config = dict(
    experts_per_token=1,
    d_shared_expert=0,
    moe_layers=[0, 1, 2, 3, 4, 5, 6, 7, 8, 9, 10, 11],
    router_score='softmax',
    balance_bias=False,
    router_bias=True,
    lr_router=0.000993,
    num_key_value_heads=1,
    norm_place='pre',
    norm_eps=1e-05,
    rope_fraction=1.0,
    decay_shape='linear',
    max_seq_len=1024,
    dataset='wikipedia_en',
)
Below are experts of layer 6 (counted from 0) of a mixture-of-experts language model. Rows are named router (the router's row for the expert) and show model dimensions 80-159. Each number is 128 + 32 x the weight over its row's rms, rounded and kept within 0 to 255. Numbers have three digits each.
After each expert's rows: a language model's description of what the expert responds to. This comes from a sample of Wikipedia text that the model never trained on.

# expert 11
router:113139091148116107094138175126123182143086138129076167085121081109084087161191110161135125159108123102090121083084108100097081112138125139121096120128162138054106134069175059085149149149154146134153160108167110176199149142171122137121159144
Clause punctuation

# expert 0
router:109172094122159071108094149142104105092083151116068144142136109146104135146145130113164112218143145128115159101120155150160108088159085076187168095154119140093182141132111142127136172095162114180127163086140138140125144146153115121106178162
Conjunctions and prepositions

# expert 1
router:085195090137128067124131156098079141145125115109076181124150112157123115117203106150142180154141155102151185124131134151082137025188115148136135094163104137150167098108132131125112078139111111145122142094143108165136130118135131078124148123
Verbs and prepositions

# expert 6
router:109137085133096118103112145068148131092158158082066093104153090105077126146144104108110107166114144142125107146111117148079082096144157126174134110157110155052170123109185148096097197097143126089114143147155091156141113131124179069133126087
Mid-word fragments

# expert 5
router:047160083141109152097084158110129179119140140112081101091126141136136094168143159197094142155083134092122184141123138122116109040154094139184099106141163140099124095096112123087112135127131177115122098077136145158157158183132139172043118111
Numerals and determiners

# expert 3
router:121145066103150084095095192121113151134085129138108125121126080156151127154136152156140090179145147114127192139142157152101055113145107123150113034145135139096159158086109119092119188123129149144090093107123125131186163184137115121118092171
Space before numbers

# expert 9
router:101183093108172078091087162135071152096099156086074144116132112138155164119129169133152092182121142118084198097124155160142136093149141085179111088144134118087183151126111113120098130143153167173115160070153128144175153175122103148124152118
Noun phrase endings

# expert 13
router:103179119132114079086105131153081122116082128074088122114189130188112142139122148144146107139163170133120131086149122158141138111161082122155146129135160142117140176153174113075055100113121129165068146095112095117215183115119115167101094175
Foreign surname endings

# expert 7
router:125150059114129091082145153146119126115112114130141115112137087167134156152166108122163088174169142111156099084126110124143148078158104133140109107140086172058145137136159136094104168148136146110110148139125161169146115157175134155038106089
Mid-name letter pieces

# expert 2
router:067198073138119105140136181177116113068058132063114157163120107189143113138110137115149094169122092084112143110133131140099102132152121150159148109146137114078191173151102135142096129135105107161138181081128147127160138181136116143048147160
US place-name completions

# expert 15
router:104153090081124127110117160147081110103153112123071166133154109160097145126146119162142115205137120119144125105138160126139137130142177086163097111134110171098130130134127129120059114126144131127116144031177138193158172154141098118093150169
Digit pieces

# expert 8
router:115176135119154166057071131113086127075068130134104097076158148130120098134099095146189138137152114146074110160132111175118105106182105096153126133203159161118187138127126152139152121178111093152135123075164129166135138143148076115127146130
Infobox field names

# expert 12
router:072197082139053117149086119099086112088091176120081149130106111161128116153173099131129113137108109147129142154105155131123097101150168123115119062187167117159172138116168128093111089124117128158130154080176140124202104083179127069102167090
Word-ending suffix pieces

# expert 10
router:080126082155115105140104169098051176148107138152099105099154126123046094128119129130170127142108131160124158164123137129096122089123135128126184128108140177048149106104188102069130143154130137139148148128158104190140183144131129068078100102
Sentence and section boundaries

# expert 4
router:114163117147164117112109156159117157088116159096070141107166078136134151125125140150168115187155140122108162082130179147136125085150140109181156071160155148083165152112133144106131166119151146127119122045133129145130125173121074154107135154
Table cell separators

# expert 14
router:111137091143155108091103144138132117149126128134088182080158096192119095134098163145176094178148143112110180107184175159133114077162116086196097108134112135072175166092085110097094176163161170155077168112118165151143129104122110088068140160
Spaces before table numbers